From a checkpoint of a small mixture-of-experts model trained on Wikipedia: 10 layers, width 224.
Below are experts of layer 5 (counted from 0) of a mixture-of-experts language model. Rows are named router (the router's row for the expert), gate (a neuron's input weights, with its number), up (a neuron's input weights, with its number) and show model dimensions 0-223. Each number is 128 + 24 x the weight over its row's rms, rounded and kept within 0 to 255. Numbers have three digits each.
After each expert's rows: a language model's description of what the expert responds to. This comes from a sample of Wikipedia text that the model never trained on.

# expert 3
router:117131142128147147121119112092147134144087137114143179101144153169130157067151140113138115128127141151142106126106120181182115138146116085119118109153151140115117119116140095109093145095144145126136097101131145100168124092140116129138143125116129114118145113081101105114140086092149155097127146187138103148120153129116135115158111137109090166137127144160081147146151153102119134146153099132103085144143125116104068080147139156132134150124148173131184121116158150127147133164143131096094129138120133112111103145151153128148159110144129119089139152095131114136184067108123105148106080152078134152145121123095110119135061162142132139085122142136103144131101090143132151132116
gate1:094151143134165090160101152174113132133136069114152143109131122100122154156113153112139121128118116121100161055154095145145138129144130134151097144143140123093115123145105123156071138144116154176128111154159143118089109146088148130118111115157114105105104101094153125190118139091126100136125134152094147210104124125158120121166122132133123115128135148140119171130154130106155166103143128132127142124105102168127136154094156104109106124149149150166129074126103122118102095179111153120081113170137133131148107118169152127158147131169132111111114087098150105131144100131142111159120134093128123091123142137122153125100148138101127099117154126169105102119155161119178122102115
up1:103145092117105136120118121144112103100109127113098105128137136114123145164129133103150098140081151122134143133151131166121119147165136144140082110139122087066140151123156122117117162120128147116071111113149144157100117097145150075103170125162073118160082154117144166134113111089114101115165111115124145113143143115166145124136166163162103124143092133133144098146097095143124149104115102134113080137130121085075135117134135137140160100106162145107141140148095154133102141097101103155109169086162124149136129107129165107146118122108144097118133147116104133131111106124099120145103098138107113145172148096129123154124154111175121100190122123096109095099128159136116058160134
gate2:131133081113161125137122107101071152102097171109131106132120140113128148137177138152158132121136101124185130133173159140163136128125141153110118107092082089113075147106161108083115192136131113143144130098114140149127160067127142135090154103146112127141083102168082154094163141117106163136120150157120113118137155134125118149147136143175077155156144099151104138168118135106147147163143147109131156161095147106121143146128145163102145116146092152108112106103137138135116172141120162125157150158119122105135095104110125119140143134130126135100144111072108132120120123101104168132164102136128121129124139153108105119146131142156137145070117134099127104171136086116134135090125
up2:143126162146122134132109123114124114145145153165130145150111126180125133101114086128129110122107130121103110146126156169146147121131145109126142092109091174164090142125139149144150120132132146124083132112155110118145101140083113098108173163112117136076130128121133153088128125164131119107131100126194115133125171100138114094174120105125150140100108126087132145139155106145132099135155144140164116119142099122110160111116080180118132109124161091168151105131108159092119128130104133076129120129145081141164113122092129173153133121109146150111126163109119148119118134120149127127092100143064093112139086172098155147122178134133155149121165103158159068121123150164120152173110
Description: Mid-name word pieces. Inner pieces of proper names and titles, often after a capital start, such as Pass-y, Cass-i-opeia, Re-ic-hers; also According/according.

# expert 21
router:093089166175124127163097125145164101145161132159161083128101101126126138144120132153134142123083111126133145107185163093116145135128096158120145114121098131157113148135141157152159131148120146134126161148163103127175177078147126137100116132124135093134136113166091094149175127109164115124103119104144194152156153147118115101101108120130103181152154148131088175145104090124165145142166097132141130130121129101146107137124147137161173112129124175125161118136122105172096108122140108140078155155154119143093153155103165116130134116132149114097135080116151095136157132148161119134130118124071154126125138125116123118105122117144136154162153155149146145137126137128155107135164
gate7:124067124138109146101120118151125072120098140129147098136101142140113164109128108141115169104141122130161158126139147139080101141173156173157141131099152126090084104137119118133116138126139139135139142112106083141156117134114121138141159128139118161124144159166155156140165145136119088141133138171112145074120129144119147165140119174137178111119101124128150191120146132174122103139087113124166140071107100170143137092159119137153130167137133146117147113172110113132131151122146116162121137137131135126161144139118155101124092143180144076105080100121139139135138122123134123116163136099137142111097099111154103118104180139080140105177103126098130138063149122136120135125155
up7:170127054115137142140114148125137123110122160144140137134125176150110167139187127103141157097107151094113137079140151125141157134160159135134125146080135110119145168146079122172110126097141126152147120112120100097152135119109109112104081159070136077126134145105151124126135145132134100116139112118115166175126122128133141093100157133128131125132118132141131083161108136093134164130131109138163136132142175097105088102090124113158099124125106144123141115112131101122142111185144124162143151098151110100095102134182106108148133081078095174124118136137124102148126124146160114130099144091122106142111122083157126115108139128120135132113166147146120108105114150093136105099064
gate8:122133130091115138143113120155170151117137123106115116148106159117150142167126132161116163142111103143163113130138103187108143069146127122091162147134141100130115135160161158139102139184097091149121111078117113125134182133119105159113159112120108139144134156117157130138114133112137110109117156068151135132109094117128134111135091143157120126131126141156173186106126179145167111109123104145123165130099132133140074123158171148119107124089155110093123152143115103114130146111115103131123139139072087086153104127111173112114133120160137133140126117127104131158086128156180131148144103190129118068130128131180129124110102158136122140158155128096104133102140147137167120125146
up8:155113122113121174104091137167125106135104096182118157116175119104095121132159114160111144107130149161139102145155100111132164137128131139077163128140109137156097135142123096135112144149125114124139137122157120164126142114159146173127114126106136140161125102077133101163135129173126136080127193159135112142122153166110084112142157100147118108104121122151168173136109163124138150168119148147071135115100138114147098116123189151114155107101143138127112131171136134127122160143113113161154148119086105103119155136105158087130136116145138094118162129050117151147137116102090131128132167119115120122133090112166171129138163109127149123136176162133157145135121114136116124124163
Description: Coordinating conjunctions. Mainly and, plus commas, or, &, than and including that join items in lists and coordinated phrases.

# expert 28
router:085092160112117122151128132108122163123128079151143114134157155124161102105128139111139121139134108130145140090099147092135109122098141096112083118117146140135117118123135085144101134091114159138143141074123100196166174130125081135117100125182088142098100128155105139156137127148114122137145174145138112156133153154102143136143139138137102157128167164082112121160113132162120107085150095076127130137160110103126131098138137144180116117089130112123113099113139146146151146136162090113184095093142176142094149153103141161120151177142101123171114124118128109139129172120112175136145127133155150142142110109111143108153136092116130133134106109088114101124115153154093161121108
gate1:109182113108127121130148141113121133123132119099142165174115129086129150118140136138093146120090136123152128177109106093135156084090132138108157113134130129109088104158112108086152120098082147120131084123130101122121094130131135134159073092122128101102119157131146127139117091111119085094164147129134114143143149133158154128123157125136094128110111099145145123147094129129110168113145096105122146153109073137096138095156092116124132148116106160142117160155135089122152140129187124144130147130113127190126096177116092112129083085137150085192136125168132087135131131109158132113119137129098112095106150143123154107130102096083170133064130120133151120162131122149106117109137
up1:160132178140094154098129148119074087130155120123157097085100156136111137111111108124136144170133153105121153084152154120088110117182166141110128104150159112165130154111158094174137162136184131128124147132146114133139167109166106144143102156168128128121163127111134139107172124138171119113141144140095131112102108100138105123173157141131142140123101133141087130130136075143096110094150146120155128075173116125163135133107143138129144121111110126128134129161177136126151155141161111113163132143111125117144108083135119138100120147120172110154120134121131149125089107128120121098138136179064094111126140166122167092078141158096150141116125119164137130137106137106158137143163
gate2:159153128122163121137107100160158119141123114099136134140158146102098141140136126136162136135113182177101143135108133122147142118145127111142152124126098141182138170147120116138137138080166117139147119115155129131110164135114087135118120170155115108117143111104138131128145099157111116133110109153186150093150113111112120100137118091103081142170120133120182107147146083113124107144155122134076159189099133124132115137118144149135105187122123127128081139123122128121125110174152100158139083090111068155170132168086138126159090134139114175098107124117145155091145134124129169118104169117154113121129166147120086168160093142129134147130120171156173136156136128134125110109134
up2:152098122138164108115134132140108121068147142114156098169135150140131104133155112123095167136124156100126086125101151115144164113141133086099174141133112093127097120108117105122115128139122089140132096114081147086141116143117098116125132106135096157113153080137097130141136100116157148158140146129123156116096212129120127123155132148099128157162150137100115098162087110124125114125131129168134137108116157101154122136135108118163105185111159111119122117095144118131138136144140097148136122115174122129144099129109109144137062106162107098110137131108195163123189119081131181160133136113134123126133122162158158153140125094103144123134101105122177115107130166147145167120106
Description: Definite article. The articles the and The, and similar determiners such as an, all, both, its, at phrase and sentence starts.

# expert 33
router:125131087153111158091092129133084119156193153110186091171125120117170097134161111148119084136139124110132143115163120102120121159125125150164144121147104139129122152088117122148129149132151145092136152158120100129140131138128132115133114128106104073105123065103125102106108116109172147114115154141143145141122143145155111144115084141139096148102132080120156096134158128096147118159103105098152124169113141131152184103107133095120124126128121113114153129102128153117148111134146103123135136111106097135082099089161158190152123176128121085102120093161128102129125118132150110160155105120074123119110154151150143132109141108126128103165135163112115168111118173113103093108166
gate2:163137084142182133140122123112137134155098115156113113183143158138145175121170092137144152162091100141110103097127114147121153107145141125117117156094093131113201187118114121116130140132153121159135098140132164101154157094162124141121121058117121148153166159140141161139126151112157120084168150147099125130124105125116136152172141096156115120157132104143153147134151105164109096132117135147167105125136105115153128102113129100128091137123142146095098172122103170152134140142192115151108134118160106118133115117117114154085143106150091124114147139151136138087125123152087124112095099137094134119081137142143097103147143155154156157121143155151148147127142134167120122127092
up2:134096151147153146123091108132110143123114124153155121128160154157103128130132144126111178124119083146106094137105138135083139170094136109111081111120126090134153120159139111096130139183120170157117134138150138095116119077138135158137129175117145161116074133105147101159136116131152106123112132105125081141099114127092086110108171148136101136135120074141108174172112155110115087133079114162074169121133150169129122147103100153124134158147112130101146111124106117149109148129160130126132143121106160107078134123087141111090095096098141171121102108127155119154164099153121139116145122116133157124128133136114131153152122124158124128127139156186188146137133141169157088129131
gate3:150128145122081104103134106123109132140155107146135137140157109161110138144104091103125143087042115141132141125174111111150127162126107155106149152143145122104116169098138149108107104142155143123140133079159132105135135100139157132175159139126114055126157132118135158093146129109110138096132174118153128071152096081139154130107090144161136130121109149129119080115143109136121126161182148132113132163166168142140167133152155116143103115112131147168114142136147083095116108115122124118119165115127135171125131134167112173171095114154081086133137106129142133162126155126180122145121121133104110117126116129104106114134130146109124148126122087113147130132115162091127157142186
up3:124136116128115144119160116130117128179083149134195108144141146104134133115144067095083127134131131111138121154118144132192100114133125115090096110099054149098150113139129099115116081150119129141112174129133106110056121135145110126115127155121095135113114125121158153139160141116127137119138144116134090120135145167132131125104154085104084086156130143111108122152144164169109074068129136135171097145124156114129130109106126165132153145099145155139136123130109163150136152106090095137110102161145143158110150111113153135095119101102148134153133113150140078106189125128110131139140130143145109161126123142112090174165125121131131108140172157145149099119140146088108103134126
Description: Linking prepositions, credits. Prepositions of, by, with and from linking people to works and roles, plus closing brackets after names, such as novel by, member of.

# expert 24
router:129169133152119097078134086093131129092104145133124120147105145135165122154119154132090161137079094110138074128108136122131148113097097112123162148126115100118112195129130124141093115156165148122109120104110111077122134150087123140083107150174138124088132121149145169105141116119103105102142163113127146116111136114180142145139117088139118119137156128096141146151095101127156128091099139090134098165095095092164120202145115128156117125116127121167103157081138110126085102121144143156140129119127136104145164120134094137102137120114097151127147139126076106108117137082112113104159098142128099152091140108120137102143100162140092172167112137142161138131134138114118143148113
gate1:100123108180126127115170158141154137099161136120127135115155138145125133120143154115105156109148173123120165167102088107130123110088133179152130096145121109127162145147125145138113151106100149140102133098138162121097120106176129124171155153120128138158163113095155143149137140129147150114111123102146143149111097124118185095157157118093096092108141151132106152133127150132140133172150105096124117117187143188137081159106120122166120118126122122099144099140137114142140116153130153142129123102170123124115094112138145102132127131128122112146110119117091121094107087138059140139149107092095119143129078133138169146168142088153110100159129195141124140125173120170096085135123
up1:182139109097108091113152059141082137105150132133106098122157139089126114135120146134071155081149140131103115141105110112167107105157168144129140135114152137113119134099132128151098119140135113117158136147139044173118162130136104155107098148133156136077083126119124139172142073096125120145120137127136116122156146135122141086115141149105120100157148130152134115120156178122148122147124133116116111126100152125138116128100097114111132081140096125108110127100102102127085127103127144142124054133096146097154114135111104130109081147152108121111138116106160121119122098132131140133136101129115134136174179130092158126162160135120158153107168133115133134085107164108171105134159
gate2:058083143085104131145126120139145126107138139140137081131104146119124174117128087139102123132150111153120092152167108130143100117172137117128141146140173116138112112118121162111168127112154197151117136100164127123165081096100119102122111162111122131128139143157108116122116169143166092148189147104108118116112137122109127128139155117137125082139099115126136154145106154184096162111122111113136128124132085120121114162091154127125134120132129137144118118141096093152184145140059146137145154116172136136099160146153154138155099116104143123080145118128115115133105130154116126138107152113152173122126135094138043142149119114144117113097153100131162125135089112099128140110126
up2:115107147131133166111123153144122161114119137111177107107125157129144123120158104092074155160146117143106113131069161129121152180074128145134113105149147160128147155137109125099125110152112136134142157114128174122152111145112141087163147146106142101119114111142100139117140135109125148132137139122140137119129153124091153128077131117154163134127161137158124106181131158094105145105117151156174122135132194128128134103127142191114117131149111156162139156160133156171122098086097137139136132115162146089147095155145119144119116117139153149116138136120096134122148140098148175140127066154128083094128107081119113108168115125118131112149167142186156109071118149155139107102104
Description: Table cell separators. Pipe separators between numeric or text cells in sports and results tables, plus semicolons and opening quotes.

# expert 39
router:107164142145107120122160139108114131160120148125141141106173169150132113140137099115144152172139107118101148149148127151149100137096101139180123145132137093121148122088129149111115093123151145147120112145118115098150136131143169133109087098121182120105098096129132117127164146116128132137121113122116151080083083122142136125152165114088121116119166135119148110163145146153172101139067115120105116098127140114153119095116106153161152146103112076121130146156119099100121170103147183124152134133130081091067126132126117143139079106116139154112079148111128125132133136099138141129093133124157081126102185102094078126157127085174116139116142142126165168115118098144121140156117
gate1:157081143084118130097123111103169102134140129115126102166112109088138116160114117120110103130109138106166125162167132107166118105103119142118130110102147118101119119154155163150133174098123115157124086108092158130141121140139111146162089174113133136167091099088112125144110128165113121076091128094127144109094160139137127101124111092130101124091109142125097100155151124118129132130144099150128151136111142132129146081084102111126157121157131125142107138179094181116150101139076145120093118198123104118065104132149136142139140128144135141116080119089159108109162114161123130129097144130140127142061098102116127122129118139088139107120087102119166148128144135126125102111111
up1:085160140140106137128131090140142157153153121107160093161112146140158156138147094127149135127104161108161168104108154118093126134124117120111116133143126106083136154124105167131124135160165114127123181154094107167145116101187078154123100148140100160125156182117146109141135137097125110175121106128119125096120128196140101119142112138123128113113151114155114129143151100154142117107095149095175113092113140132112107151145128100104181149069128184136162148088129146113087105105128134126161129073130169166132107139134093158110143153137134143133128093165148155111165102125123102084157110136132121134119126157150126112123127147134140083133179120155118130136137120111137127104097
gate2:172167158148143114111107102136139093104132123101161159135103133134195113125127099134134156090109123160127156169169113102095114141121095113149162132107129166090144114165135105148153112152149111152155145123139129127169103135109130112121147117105102152162150141095134117163125137106101070089103139131135131146125074135138148141127137122125162152163148159150085099142153147138144149118157121140149122097097096094103103083085167138142124125098144141151162164082138108130122173083162132119170159135139142161148097138130148142139123057157147115096102120177130170131128126128109135108104144125107120144126178150113121117107132106104163151145141123158151105112136133102112115133091
up2:121109134100119134131130108158153127124130105112096169118125113153111129108111104145114127153151100144137156123090125126152116137113129107090132165186124074139134123098144115119092147120169123119106086080128141073111144136148166107147171139114118124146100098132105102123096077136133139133146099122107143101121165125068153106144140115116126121145096138170134156096133107142100156126173154142098139150121109125161123125124123120105074135135114176147139131123114121145142079139146103157088161134130116112140137182116119110069144164132145084145102132119087098179088145123098122065176147135147156144107131117116054119124105131160112140131146087139125139126124158111110152135119
Description: Table cell separators. Pipe separators and row-end markers in wiki tables, markdown divider rows, and colons or dashes between fields, as in Title | Album details.

# expert 16
router:123134095139131141095133113128097127135145097144115122100107138135130112152105128138151142140167103106104165074146124148163132168119147117114146101115135113187099141146167134134138151112082120103094152160150080128131144123178109140128129114109156132120102158143154101156162086180165147117095136125128149163113104166067106156126163108094144139160156162105172147125134126163127111124130134112141158162119101149146151095126125154132169141159174134116145094136099087131119096107132108171167117143097185092124122131180137164107162157082125141139112113143114120136125142127143108124171134111140144117117148095108080122150111150151130097108123099096123172155127125145144131153145
gate4:132149135173101143157121155128144086082111147144148128163114120114126104131124103159125104124139182123130176131103109142195127141144117099126108109082130069194132119146165122125115124111117135144131116098112124147121113144147132111099106176147160130095088123119166094127105139094110133126129169121109135137090134144139154118103116098161156118119183141108134134157124139112137120121158154105119125143166127104105066142143108125150130124106113160152146084129164136100136109120144056150098118147124172135137079177130110153135119133106104148110131134121128125134144134089128173122163150127166129163079119145088141109100109113111163136159088147160114100150105118102131162103129
up4:150153172119141068130141123138127112113115079135118148108156139079146164144108193121112139139115123090129125059153131139125169115138166163130121098149152161123094135122121133127093131077149111154142132133150080149127107161192152142108147162149137123115148114089149098128105155140112131128150109126133131124139109158158126174171110164125102144088131158144120156095096143140126149121158114142095168098128061148136113131135109150105083109136131115096094135136161120168085157174148110137139124116129119148154122150130085121142164165127123126116099159140119097164124159132138128142141100132092150138139165098123156131153121133135134086117139123087141082119169115135134141123123
gate5:141102119094106090124066152127114155110135098180125172129147094114112086112135131143158144154134164132133125139145118113121124112088136128110138126156146127150130122117103140115127094128120129123113091099170133156147106102121119156163061096114144151115118140100122159136126141092120165160142104104176100122180128137110119094104162095126126154140124090132118149146129173171106121163129151134102092136119140152109129121118109087163118087107126155107116115130116119154096180124124129173106104136123148126148156163107099079100109094147146130130190130105125094151118107154119140122152164138119113117155126148118129106207116166104116105154109150135158137129142183102137085124128
up5:149115135125124171070126107104147131163139102173087123094119122113149112141110070159112104129163148130178180099124143076147125129141141183160121135148128097141100141139140122159157124138137136194148135125099146131116117107129094151087137136160153092136111136143106122118132148139106152119098118143130129122125121125099139145127119101128135160103073122120121129166111157133146073169130159103169165125148137104148121115142122127092099107147089163128128128149117104129099099105135095133072133150150156140106143112145071100145118136142126151132104127073137153133109110141146153110129139106132147146135081125115124131169131127043145125149139114133128113155122197121150165127131
Description: Title-internal function words. Prepositions, verbs and function words inside song, album and episode titles, such as With Love, Love Is, More Real.

# expert 20
router:093143115087103130130129129151131128154175144121087159163111165129160138132129093139123101135142093138123149133120144096102129100141076075108109119107138125072139163130142119149117138111154178145112138141138125115087088112146158148141108118111134129128179162146146097124140147175095166106154138105100142087105156146130108177130141126080099147150125157134142127124127158144081161134135114116133152112088105109134064117055093126129153113119122117134111129110119113128121104178138151142125110135103088150139131098155098122125126142109117134178151141118139147151082126131126141121119120106137136061107164122067152136138103129110116099091162082110119119120130114117136124169097
gate0:144110122152130130121135144093102139091084078122088063109118117122132085105137121160161108163117170112160121125168109147113122122128140168139146121140091136137129128105133092092133119134068133146147189116087129093129124134134123129113116110157174131107122094167120130103092147099138156144112137140098099122131134140149141148150152137166093162150094145149124104106130143132116142124131127127143136094105146173128121137161070180081104180092087121119116141147118154150180123128130131090108142149140151086176129147108137133077097129114114123127140108106116145135182127140126114125101115148127157161115091125102168118132143102127092098131108146140131112110097088089117130095151
up0:150114100120162124135035131173149120122172119111117124102152145120117101146092157104089138121074131144100108118118162145118167134130163087142144121080135153179125128111119146151123175169133120116144129168121145130100101117134157147107128151122124129102114136136112100128194078147117114130140168121124131129129132150158120094080110135149123116108141118100097147121143101140157103106114126127136141097106125097119089146105149163100127121134151130118141092120099114105093125113147105142136169094137119131157134098155106128172127158136138105127137096143148129092123106148154153122120107100133084109160100099130118134146113115173131092155202086169101136126150160107174129117131
gate1:129136093088125136129164099132161141082127112132137140130186161146123090196151143122132112132148101120100111177095120112109102160177114110125142139052131101119102133124136105128127128133117161129084106154108107167165140123119136129151155154093156109133127156094150115115107127155107108122175095127151107119103137120094118115133122180083119113122145132117071095094189115139126158136161175130109089139136118120131150171095111134101131111138155120142144109132137144151114129134102125073184127122122134169099127109119109094128127118134130148151097103108107145146145089151084082142145112123176113088118117126092135136147110102154113125137111116122119171138128121147111139116092
up1:121115175106143104145151132111130109119136105135077145088085147150143088111157183092133154119140133165120171130141132116116142122103152117110128120118127143145082056124132101104162115090158148117173138099121108128145129086096158105135143161142151136119148123087138123161121121091138132130062094135109099130138120159181132100143102126156158140158146148168107139136115100088153095143152146149111151134113139142115099139112129142152159131080140135182096135123113121101118134147162148096143130129119147083114103123100121117077130099126142137104142160122116136132133081134116143140136167149099083099109138112121121150098123098117134135157100188141098126141159137118120064139117
Description: Dates, particles, parentheses. Month names in dates, opening parentheses before birth dates or glosses, and verb particles like out, up, back, down.

# expert 34
router:115107138140135108174094134117175137137122093184097140109110105144149127096127117134115136149172138124082098137135149130151144123155123146117083135116106103138107099069141149143155116158135139135132110131097147143167169105114087153070094118119094146123114090092102122128137139096098107138112148139148160157146122129130120131109139118096118115088156137129112114179093086123161114122103126154139115160143158100132126112098141119185105127120133096131135088091128148127112191121146159127120157081125104165140101119110143126105124106147127134123136162101110089137107165097105149145089149165087130141106125113149125117104131099144105100078162167108140151100143175129116114081099
gate1:150143130159120108139095143117088106147120108131127112154160121129106141158128110133139140103123119113074147155108086145116114136142131124124148157124103151142147087098146131112131106162105107110166112124174080128139077134142106124094173096108132133166121133122115103086108087116145121108139085120114154155076127107113130088093132145132108129091119130140117129178114122129105124120108156165171043151149115140103106149090085130062111170142104134072102118130152106151089144106142094141124156132088119140107146102164118126107098127102146117118133127117129096089097144112164126124174102128141114146072109137157160099123131151147162111147140128094123142108143117162141138132128
up1:112088135115149153134082120098122101164094076105115134141118143143154151148117134101123154106105123138125146148149122087117099110133124123147090212122123151130128140180172137165158093153143133140120109117132117167157125130173110169109133142141152120122153122165116123176169128122089121112136109131121170133100106129119129086129093128110130152098155164184134156104119086125123142100141178109111092118150100134144107132127140135091154128143156155136138132153176118114119155115166129168116149169122096117099130115134127106131135155128091138136148082125119107152157132134119156147105140108171115189091154113148116167143120103159140166118119134148135140131130171105164099124082
gate2:134128115174127134110141133129157135116112122101159132135091148124117122152143090070135092125084139155141147145139065130149123124110140097133150140158107091157156107106090099144127113122120108153107152105149163115129099095110163131156126157129129163122147154146114122109112130145152091148143117119132104140124124104170101136130153125125109144147102138132123154132122092122140117097119132149135175179171106133140140185134127088144106114126112125125125111126148125146108103194087146106120126135138101056167176095126130135142138097104101090067123103103133082139099096162091115123087116132129089157073120101105151093123109133137130155131100168128087119144134162110092140121156
up2:112167104139132086163128157156128119130156082158147161164160085079124131122157130149122106123155166079114142082086147144133172123149137135159102139130120125127137139117136122155178094131142120169112155104180164122127136130148142129127119126129167112125141113146130149121160151121112126116120068086160160073124136106167120139134102106106158089123124121126152083080155099101122158110161110106131119144114192126181173115114128165132120116164122105120105147138171143132141127105119130100131106124119138134155109142142135126124112121150114159106091144130098115132108141117183091131128184113098129092082090113161101129125105163115153131131164127127151109113107105140134146157120
Description: List dashes and colons. Hyphen bullets starting infobox or list lines and colons after field labels, e.g. - Coordinates, - Coach, Highest attendance: 14,160.

# expert 36
router:104123163140130070165141116145163109086133119134117152094111113150107157113087088094150088156139157103100157145141137127090127130168111110088112096136141132132146127129154113120149115134130135174139174165176106145085143152145090114097088140149112109141140156128138124121151151151163102147137139136129169100121072101132110127132111167155110111163166161109100114148174171138141107088125153156165120078157140133105102160126133118133128108114145129163182129079119121106097144128121119123129082110127086150165110173166105117102122119104136146163139102117160140156119112123131131099110108097170137127153121138151148154135094081115110143134145137123151114096136104136145142157128
gate0:140105130137122132177131124145146128113130112118137127144118142128051122108159108180101114157130084161130108132127125077112151114111126113130125085157109121110143121096138130132146094094153126129122145100150162156149129070151151156110138171134111139136085128136132169129083081135114127167113073127132188132161160121166097121169183099112115103091133135111158121133110088151135087132147111102100118143134131086133100122110108082117129144113146162126101108126093114159162131156172131126138134129080128127135114110096121162085102123134155108118100139123164139113118168158190157117113160133147116135121157121131130135121104168138116102077129145115129165134131102132160111123111
up0:109120100129147111150127125135156147147162120143111122145178085162133144100119142110135188151150145157125147092122137144124135148127153148139100124107119132088124094123130165117117129167130140183150161126061150096175121133126101166189123115141123114101124157119140112121098114145152113098099202160142145122082118101132127142121174112097127132140133141128145142089124098142148126128114116138122099133155138115123110160171109128155166117124126129096167100138110177136160108151173153145152115107102129174132165119144088110171156145116137071153133134149149104145088114166164098138112144119100134091092109161118099108098101119122129124141133125152148119156098107125105121174121
gate1:159125095132163113071097105104123095144107118115044120124101126141145121132110123095108152100150127126148139173092117122123106136130125150134139112082137143125130087090142133112086138137116154157116120107141103150082158123145149116125117104150137166125099117118132169164143106143119128097104125093116171101090159152112103123150099160156152162140121123090104143119111162142163129124156086116106136152113148132116114151097120116094164143173126117111115099131134127091147100153130149086125147096144158109139169105114153179170153143139111158102113139096137114107128126131075133163128083131172139094139147110126142125106155128168132192091110123180106149138131102123124101141119
up1:088097096177126122084131098116131112135183127131098111116155124097153156115139146116133118158125077131118171112128116127121156164093137126112129121125142118158124157160143177113119111125141132111152099140115081114159104166149143155129133167108148150123182142099125138132124179176115083144102156113121135107127124122140124158121110137153128091098156098144118165137147125135136081154119114126097163101161098090172145153154138118139122160161143174144101106141123137119137168144142128145085126135132116158096122130141132124166131138107183156101111118104107136153082124153123159097113116105127137156136106109169134080160134138138124095129087075176117135174108157123172104140123
Description: Dashes and articles before numbers. En dashes in year ranges like 1981–82, spaces before numbers, and the indefinite article a or an before nouns.

# expert 7
router:125137143114136137121115115113112126135087106140120102115105126122086089084145091140123067106129140113099118112155094112119096098090134147129100141121133138128124115108132110135141147120135157123144135084124078167164151135126135118154097131143106139128115088123118134116141133161112124117155140182173098162118103160129083171103081184142104079116134110134131140127118151165130132143163107117139119132091063099146144100135149102120150108110105180171176132123123172135157173163151119117118093111139136135134135139134178150149139113154145144145138087103126092165119083117102114178131119152119122115142139153138136149065120134155130094170136119137142093156081151124108114123153
gate2:148106127119129145172108084121079125125113083145160122147157110153132140114182152133149110107085129105135093167128113135124105139109181122129113129114166138177136132123142141113132141155149109117088149136135102114137139148097188121119159127107090146090142130129093168123133092126120151152151127144164137104101128159171111118139104122166150089133120114166175102144135104127164131119116122112104157139105109154065133127109144175128146110140132141125147128106087119130157143085103122163149157115138115117123182152141147123144086138092125121160134128101147128081077093138118154138115137138088166086113107152111154141107155103110111109105107132162093152135139099151085150096094
up2:120149103133093127145129093119135120150115088110128110081150111147150132156157129145107131158103102128155151096140147116109144138099104159119076082103129126099122133139123131167121121117130150144166128146159115150133133126120112139119091151144172096167120172140133048164113121112131134078166113087121094156130139162083112134110188125137112171158093119109145094136114126138100131115144114129161144135148134133120149141112165164130131131119130152194114132159119138136114139118118087117134135183114099155125090131152131089079115142137156105107142160131092156106110101104171124147149122161185180161116089133152133126120122133156111153099155113120137119160127172131119091139120
gate3:091123133114102122128147074144102144120123149121123121112113135098103157099103125149151099095159110138146099114184098148143111088136099113155122090131146091115173156185104155136136097125147149130151127142146124117122148133114174128179139123105148103106156133131146137099106104136104169136161149170133093102121149099123165143108123111100136133101120130141106122149074141109113107140130136134123188190159112100116176116116169124120154142167091104128159107106127114144101113113139116142142103123105100121121111069062111092119107148141124118137153114129118116126123131155098130162086114088112157140119137134098125071114148139130068148117119131101145150139085154109156119125164
up3:126119134117071161130133127123125143145132129177118076137120169111072139082124107095139140149152103147110150139086106128144114131106102145119125100115119130118150149171117124150155132137142139131121097125122156152107141079140145083161137125126153130132143098130125133122142099134114176142124122133122138119140166089132088110137116148171142116097169153126118132119112147151149191156141173146123135144141123166162193121091123150103140160134133149147132120107117096143102128153125133102154141118091133089105095136113133101125113133108100115100138149133120096121089158136078113146128153078134125115174107132102152136130153149103101126119080163071147116073077070154137109082131
Description: Nationality adjectives. Nationality and demonym adjectives, plus a/the/an, in biography lead sentences after is/was, such as American, British, Finnish politician.

# expert 8
router:127170119121132138083136150145097131109185157163120154126108167149169103118101190106137170130127124092133122088141113153129112095122160150134154131107105112078093105119150149161164141131126149153139130150124186183128107130153153109126120122135103091142142063133131121148107126170165160119143142124121170134148127161103140128143144131121123142141146127160174110090127130151089137120117136153126074075117131129159142116121119108108134137176142153147091117150110153107165112172127106147119133167111119138089125155086128139098167142103152105147157135101108107136095115140125125142144108121117105106117135135104135062120134157092160151102150109117150143131082122129094095138121
gate1:103100136143132144104119099120150147113107134140118108097124133123157110109105138111141130176142130143120097112151141124119099142111109184108140178151145152172086170097125143145151147101139129107128104091136107166142129075129078107103147146140121138119100145118150104184152125147104139125121127133167066113092099129169174145134103123132139116130130138098101126107187157143164135143136161120080124125136136130095080134134143105128152115101161110133096155145111107151112153123116096128096097121118116129121135092163098125134128104149154092144114110129151086147124137176122144113179108125124131167164146125159145081108151165056098115110111118134125085133147139152084150122095
up1:120114131157134107136121172168134125134139106134113179120102159130132200167128102154137151120139176105135094135181087129160108139147129106165151089134098121101127128136129146115092128153171143141117138149116107080114176120079124110116131117126162108115150090088139072122086147111116143103108112134155105139164150125141135111158110132140154110116149082136144167136118123086123112148143140082136118114146134117133152147120116094131071140154101084144165131133128149169123147130112142186093095120125104136121134116125120131132139159148130094182099097154111139155143158130140122119133157140120123138096115136118137127126116088102125155146145132126143106113115166194163129118056
gate2:143093106144092180088168152106128121115132114139160125123097152128137144137092119128072111105129079169129113142134126126155138127119125132133145136136162094158134148116124100104146100157132085060118146123104114139082154139128114139127136131142074138148127119156145141136150139122162105176137121100155149114138122123113132138146085103097106110051131137133131115178108132120073136135108148057131082118079089158134174075103150098117128154143141116084142127127125163109126121122135104128149143149147127127145106116135097093098110130101111118097139143112096138111144136147109112179161133103104113141148084115125104123137125148105108112141151124109172149121118095129068124106100
up2:133095112151149096177155118142109131146141102120157139154140148136165147145088174141165148125137087142136167145131109096120126129147145134102154152127106134113113146125148140143115114137146116124156125115143125097138086090117133154124165130143133135128117102130087128149089136098151131108092111123087141136152138113175147118126121118128147145181123126133086162141128138129158145204161189107150149130121088141162074142137180148152150112123110117185086166124095044142136111115141157127143099067135098153138102130100133100141102131132130098164154110131119114131145126111134118138107117088127160148117136141098142134130114142116151133117151141156128163169105093093112089163109
Description: Past-tense event verbs. Past-tense verbs and participles in biographies and histories, often after he or was, such as made, won, released, scored.